From a checkpoint of a small mixture-of-experts model trained on Wikipedia: 3 picks a token.
Below are experts of layer 5 (counted from 0) of a mixture-of-experts language model. Rows are named router (the router's row for the expert), gate (a neuron's input weights, with its number), up (a neuron's input weights, with its number) and show model dimensions 80-159. Each number is 50 + 12 x the weight over its row's rms, rounded and kept within 0 to 99.
After each expert's rows: "gets" lists some tokens that make up at least twice as much of what it gets as of all text. This comes from a sample of Wikipedia text that the model never trained on. Tokens count by the router's weight.

# expert 55
router:49 50 53 47 57 44 39 56 42 21 67 42 39 64 34 53 43 61 53 44 66 41 35 38 46 58 53 50 31 55 49 47 54 41 74 60 71 75 39 39 56 35 32 57 50 26 62 56 60 40 46 47 42 53 44 24 61 57 44 58 35 45 46 52 62 51 46 42 44 49 39 53 52 62 44 33 38 47 53 47
gate0:75 61 60 59 46 53 67 69 37 45 57 59 59 73 49 46 24 53 53 73 63 38 55 58 58 42 39 49 56 42 31 45 57 56 61 52 68 48 31 49 35 74 56 60 39 45 48 49 51 42 61 45 51 56 43 34 63 62 73 39 40 36 60 63 39 65 68 38 72 47 41 49 66 55 51 54 50 32 58 51
up0:29 24 29 51 47 61 59 44 48 61 35 50 67 35 65 55 71 42 41 31 52 63 53 60 43 63 50 49 54 39 73 33 45 35 43 42 50 49 71 54 52 25 52 53 67 48 55 59 74 39 55 58 28 49 52 76 38 34 32 49 60 38 57 41 59 31 32 52 41 51 54 63 22 43 53 54 51 64 50 40
gets: "and ", "or ", "& ", "/ ", "to ", "but "

# expert 176
router:53 73 55 56 52 54 66 47 62 54 54 39 55 51 58 33 56 48 42 40 54 69 44 33 54 24 51 50 59 52 44 58 63 50 40 32 64 54 43 50 42 36 40 76 37 68 76 57 54 62 43 31 63 70 46 66 74 81 36 62 49 78 58 60 44 50 61 36 55 54 35 64 55 47 59 34 56 71 45 52
gate0:59 46 48 46 36 59 80 36 54 33 46 50 48 68 37 46 52 51 51 51 63 75 70 41 49 44 39 58 34 46 38 55 58 56 59 40 39 68 78 59 55 50 32 66 60 55 40 51 48 56 49 57 42 41 51 73 70 44 48 65 53 52 53 51 62 27 52 39 59 07 61 44 46 29 57 52 41 67 40 51
up0:42 72 53 45 60 47 48 50 32 53 60 58 37 47 48 28 55 59 49 39 45 40 31 38 40 56 58 49 55 57 22 38 52 49 49 55 57 63 67 51 67 28 61 80 70 64 47 68 40 66 38 34 22 42 53 39 17 62 23 57 42 40 55 50 61 50 43 47 47 47 65 52 32 43 52 42 52 24 72 53
gets: "k", "n", "j", "l", "h", "ch"

# expert 154
router:30 45 38 57 43 49 68 44 51 63 46 29 38 48 51 35 56 49 55 63 48 70 65 60 51 55 43 56 59 51 58 69 63 61 49 31 54 52 55 40 60 54 50 27 79 58 43 46 51 48 69 43 53 33 20 56 53 63 75 37 50 33 58 34 41 29 56 27 40 47 52 57 36 49 45 55 54 28 51 40
gate0:71 52 60 56 71 40 47 55 24 33 25 33 68 50 43 39 58 44 55 58 30 38 54 50 37 47 33 58 45 46 50 52 68 52 46 77 49 62 33 71 40 34 66 28 72 45 43 49 55 50 50 56 49 70 44 41 40 70 57 48 35 60 59 36 55 36 54 54 36 24 50 49 47 51 57 47 47 30 48 48
up0:66 59 62 63 63 44 36 46 40 45 34 49 49 49 51 43 58 48 71 68 27 54 45 46 57 45 53 61 51 60 67 73 63 36 47 48 40 51 48 55 52 40 65 38 60 49 51 59 59 58 26 64 49 68 39 61 68 36 47 55 57 50 65 50 33 34 36 37 48 41 55 77 62 47 54 36 42 32 54 67
gets: "New ", " ", "$", "North ", "South ", "San "

# expert 173
router:52 52 50 40 50 41 62 42 35 43 37 58 53 41 49 32 47 45 59 41 53 45 83 48 33 53 61 51 72 62 39 40 53 42 74 52 46 40 60 57 40 52 65 38 34 68 46 72 48 31 36 34 37 70 33 31 55 27 28 44 61 55 50 61 66 32 57 43 55 50 49 62 46 56 31 70 66 62 61 32
gate0:37 47 65 48 49 60 54 46 55 68 51 67 55 31 56 44 73 52 48 50 41 54 63 32 66 78 59 52 50 38 66 62 57 65 53 56 55 65 60 30 59 34 54 53 36 63 35 48 66 38 36 55 54 57 67 35 52 29 70 57 68 59 22 47 52 60 58 69 39 48 57 33 48 49 48 47 59 18 49 74
up0:73 60 38 49 58 56 45 36 49 65 57 39 55 53 52 45 49 44 46 50 63 41 52 73 48 26 44 60 59 51 30 45 42 54 56 40 52 50 31 55 31 57 44 43 54 69 70 43 64 46 59 25 51 37 55 54 37 48 22 57 65 56 36 47 70 33 76 60 40 46 52 32 55 33 61 43 49 60 44 36
gets: "his ", "s ", "their ", "her ", "its ", "American "

# expert 167
router:57 31 42 54 50 59 67 57 31 61 41 29 69 45 47 54 67 41 53 41 70 61 34 60 48 45 48 63 69 47 42 35 54 26 58 48 58 50 57 43 44 56 39 52 30 68 32 62 42 52 57 64 46 34 54 54 60 52 62 50 38 38 16 55 54 51 53 41 49 59 46 61 53 70 44 74 56 21 49 60
gate0:62 27 72 76 60 52 69 32 44 46 75 45 82 41 45 38 48 38 55 45 49 37 45 51 56 50 56 52 33 35 50 46 67 46 67 28 50 53 37 51 50 35 47 56 66 44 59 66 38 72 75 48 47 61 41 44 53 53 40 44 40 35 42 52 30 50 29 45 37 30 51 44 63 71 45 48 27 48 54 50
up0:48 40 51 61 36 66 50 60 46 68 56 50 53 51 48 55 45 46 50 50 39 51 33 52 34 46 48 59 26 74 32 54 50 69 34 58 63 53 60 70 55 42 52 42 33 40 47 64 47 61 33 47 53 32 46 31 49 55 49 47 21 75 53 48 59 57 49 39 23 37 36 58 36 37 49 60 52 53 42 44
gets: "United ", "American ", "World ", "British ", "States ", "Royal "

# expert 74
router:65 58 48 63 45 59 61 40 70 65 71 57 33 43 23 38 51 38 56 52 31 47 47 53 48 34 48 59 63 53 65 58 52 28 42 41 44 45 63 41 57 44 37 62 59 42 50 47 87 30 44 41 19 47 43 28 50 48 43 54 65 47 57 40 60 50 43 77 51 49 62 53 34 42 52 42 46 57 42 49
gate0:55 53 14 37 36 60 56 73 62 52 49 50 53 24 45 25 58 62 35 41 67 65 47 54 47 57 27 56 50 57 56 36 56 44 64 40 53 54 45 64 51 42 56 38 42 50 53 45 43 52 65 56 49 84 57 35 35 71 16 57 19 45 51 30 44 69 71 34 39 31 67 38 64 50 37 74 54 56 51 50
up0:67 56 52 36 39 42 75 39 46 51 68 43 49 68 35 55 77 48 49 42 40 74 44 49 58 67 50 36 61 62 45 68 37 56 47 46 59 39 73 43 44 50 39 48 42 24 58 19 55 43 63 38 52 48 59 58 43 71 60 36 50 33 44 50 27 41 71 38 46 62 60 42 53 38 47 51 41 39 60 66
gets: "as ", "As ", "de ", "also ", "was ", "became "

# expert 54
router:53 59 61 75 58 81 47 44 52 50 41 49 53 65 37 21 56 36 33 26 61 37 54 18 48 65 40 44 29 58 69 74 45 55 26 47 48 56 53 49 51 44 44 55 50 56 53 49 43 59 42 40 48 28 26 44 72 43 56 49 73 63 28 45 44 34 58 43 45 58 41 54 51 44 73 33 74 84 45 44
gate0:30 58 54 41 50 46 54 53 51 57 53 43 59 77 38 39 46 67 43 49 55 44 53 39 57 66 49 48 50 47 60 55 54 55 55 64 54 67 48 38 57 56 43 61 59 66 53 41 35 56 37 72 38 66 56 44 32 36 52 69 62 70 58 58 36 21 54 52 53 35 44 32 33 57 51 15 57 60 61 54
up0:52 54 68 35 49 49 54 70 26 43 74 32 65 39 47 41 39 49 50 43 46 40 50 31 37 30 39 43 33 44 52 31 38 62 52 55 56 70 62 41 41 53 35 54 32 47 48 56 63 64 30 47 35 43 47 44 38 46 74 34 47 43 36 45 38 30 66 45 48 40 51 61 76 38 56 40 62 71 56 38
gets: "om", "us", "as", "os", "ol", "am"

# expert 152
router:69 33 64 43 66 56 62 36 52 65 71 47 54 43 28 67 53 33 49 72 36 44 33 58 33 46 54 46 29 51 59 50 57 46 54 59 46 42 63 34 59 60 48 47 68 48 38 59 65 47 53 60 29 38 33 47 66 40 64 48 42 26 47 39 19 58 78 51 55 80 51 45 44 49 60 49 42 52 50 51
gate0:65 38 33 57 41 54 61 42 49 37 49 45 74 23 63 62 35 40 48 41 44 43 59 43 37 38 31 42 18 51 43 52 59 75 57 45 55 51 48 31 70 46 44 37 46 40 31 45 52 51 38 27 24 48 73 51 49 20 64 63 54 66 70 60 34 54 45 60 44 51 37 59 52 44 49 30 60 43 47 66
up0:49 28 37 63 61 35 54 39 22 43 59 24 68 40 41 63 42 70 65 58 58 40 65 45 30 24 43 46 51 51 42 54 55 52 66 65 53 23 45 63 42 48 56 50 53 29 44 33 61 46 68 42 53 49 63 39 51 26 55 58 51 58 47 53 40 63 56 54 50 54 38 75 45 64 46 20 58 64 38 45
gets: "as ", "- ", "including ", "by ", "with ", "about "

# expert 64
router:46 35 53 56 70 66 70 55 66 37 82 45 56 40 51 67 68 43 61 48 59 48 35 64 52 41 36 48 48 56 39 57 47 45 50 55 24 35 32 40 51 64 54 41 74 53 74 54 27 60 51 48 42 52 29 56 67 32 38 67 51 50 40 49 54 48 55 36 60 46 36 30 51 44 57 40 41 65 42 48
gate0:58 64 62 61 44 39 51 61 71 29 61 51 41 27 57 52 86 48 45 52 41 46 46 55 43 64 21 43 58 45 26 47 66 41 30 55 34 59 36 34 36 46 52 59 46 66 25 50 32 58 57 62 60 34 43 33 65 61 74 48 77 62 52 62 47 54 45 33 49 37 66 34 41 28 45 54 31 55 60 55
up0:58 38 59 52 37 43 61 54 73 26 43 46 43 31 57 68 64 53 35 33 51 44 47 47 51 61 37 57 55 52 34 48 54 44 45 55 42 52 53 51 42 41 42 61 47 61 38 39 28 67 55 49 43 37 48 39 74 36 77 56 73 63 46 56 49 34 56 32 51 50 73 48 52 32 45 55 34 47 58 55
gets: "\n", "Car", "- ", "\n  ", "\n\n", ". "

# expert 52
router:46 72 73 67 39 36 53 56 44 54 47 63 57 41 72 70 50 57 70 53 47 35 48 73 37 62 38 67 50 45 69 40 71 50 69 60 45 31 54 42 54 34 78 70 54 30 47 58 57 45 42 43 50 45 35 35 59 53 41 56 55 55 47 48 41 33 32 40 54 58 64 61 45 42 41 66 53 52 51 47
gate0:23 24 27 51 55 47 57 35 34 37 57 54 41 57 29 47 40 49 64 40 54 50 56 48 50 57 52 47 41 42 60 52 54 31 59 37 51 48 35 48 37 65 37 57 55 35 49 43 64 71 60 55 25 57 20 37 47 59 36 44 37 59 07 54 28 36 45 53 42 33 60 47 48 86 50 53 57 39 35 48
up0:32 52 45 64 35 73 55 60 54 44 47 42 59 53 45 41 39 58 53 48 35 41 58 58 64 60 54 67 65 56 65 46 56 18 35 72 39 42 55 40 58 61 66 64 67 63 55 59 63 55 46 25 56 27 62 25 45 74 47 52 50 33 60 54 58 50 55 49 67 48 73 52 46 33 54 56 35 44 54 63
gets: "by ", "for ", "with ", "from ", "of ", "against "

# expert 188
router:57 48 27 38 62 45 60 36 57 34 42 34 54 48 35 49 42 38 71 48 62 34 49 25 45 52 51 46 43 48 53 40 44 70 69 60 45 65 43 83 49 26 31 66 30 55 51 51 60 62 57 24 40 57 42 47 51 46 36 36 60 52 75 61 65 36 35 67 57 48 47 40 42 62 32 46 43 55 58 57
gate0:56 63 46 65 51 38 51 68 54 44 49 55 49 52 38 63 41 44 51 46 45 64 44 30 60 64 51 29 63 40 21 22 46 44 43 49 53 40 43 60 52 50 40 46 29 40 52 53 52 53 45 49 75 46 36 64 61 54 48 21 37 43 50 21 51 43 50 56 62 27 35 69 54 72 37 37 31 60 53 53
up0:49 41 64 38 50 63 30 46 51 69 46 46 50 50 75 42 38 51 32 64 58 46 75 70 31 27 60 64 33 53 68 66 34 48 54 45 35 44 61 41 49 51 48 48 39 39 41 43 43 30 70 57 45 46 46 29 39 46 73 82 43 51 52 68 55 70 62 41 38 63 48 45 19 46 62 50 53 47 55 48
gets: "he ", "and ", "He ", "it ", "It ", "she "

# expert 90
router:50 55 45 66 52 58 35 67 49 43 15 59 54 68 56 37 40 63 55 57 67 54 42 47 47 77 61 71 66 56 52 28 50 45 49 25 65 56 46 44 38 61 32 67 44 56 54 67 39 66 49 69 34 49 61 33 59 55 67 55 57 45 29 42 67 49 52 70 71 53 56 41 54 44 54 63 60 28 40 49
gate0:65 52 35 64 64 38 73 42 64 50 71 29 66 46 77 43 82 53 43 56 59 40 62 44 56 31 55 34 40 60 65 40 42 63 58 55 68 53 40 51 51 41 54 47 47 64 68 28 38 52 62 53 28 41 36 24 45 61 40 63 40 27 61 61 51 61 64 50 40 56 56 53 35 61 51 54 51 55 40 40
up0:52 54 46 51 34 41 44 54 76 35 25 35 41 24 38 40 39 54 62 53 52 43 31 36 27 61 62 62 50 61 63 48 51 66 54 53 39 59 29 36 38 41 39 30 60 55 54 37 72 38 22 66 60 40 68 39 26 47 51 59 50 47 67 57 53 40 63 64 55 49 35 54 58 30 52 72 57 50 42 43
gets: "In", "British ", "International ", "United ", "University ", "English "

# expert 177
router:61 34 60 52 57 58 66 27 49 42 32 50 55 49 44 60 37 52 57 47 61 40 38 35 89 87 41 54 48 46 54 60 63 45 57 41 45 31 52 45 62 47 49 50 37 64 45 51 39 45 55 56 40 49 79 54 39 52 66 43 43 43 69 55 44 42 48 58 59 38 35 38 59 56 55 62 30 47 53 33
gate0:50 76 60 30 51 37 57 38 33 34 66 59 40 62 59 32 61 59 55 38 48 74 40 34 42 59 49 54 43 46 39 48 52 50 65 59 46 51 39 45 53 40 40 33 55 42 42 55 57 47 85 54 70 25 66 45 37 61 60 57 38 64 72 47 56 37 80 49 27 44 78 52 51 67 48 65 61 70 54 37
up0:41 67 45 43 49 55 42 48 51 64 46 55 38 49 30 76 48 39 63 49 42 40 51 69 47 41 54 35 59 53 34 45 42 45 59 54 60 41 56 50 66 36 58 45 39 54 63 53 41 57 41 54 53 62 29 51 50 43 35 50 59 16 30 44 50 38 49 40 48 54 36 40 35 64 47 25 23 59 60 40
gets: ",", ": ", "$", " ", "°", "N "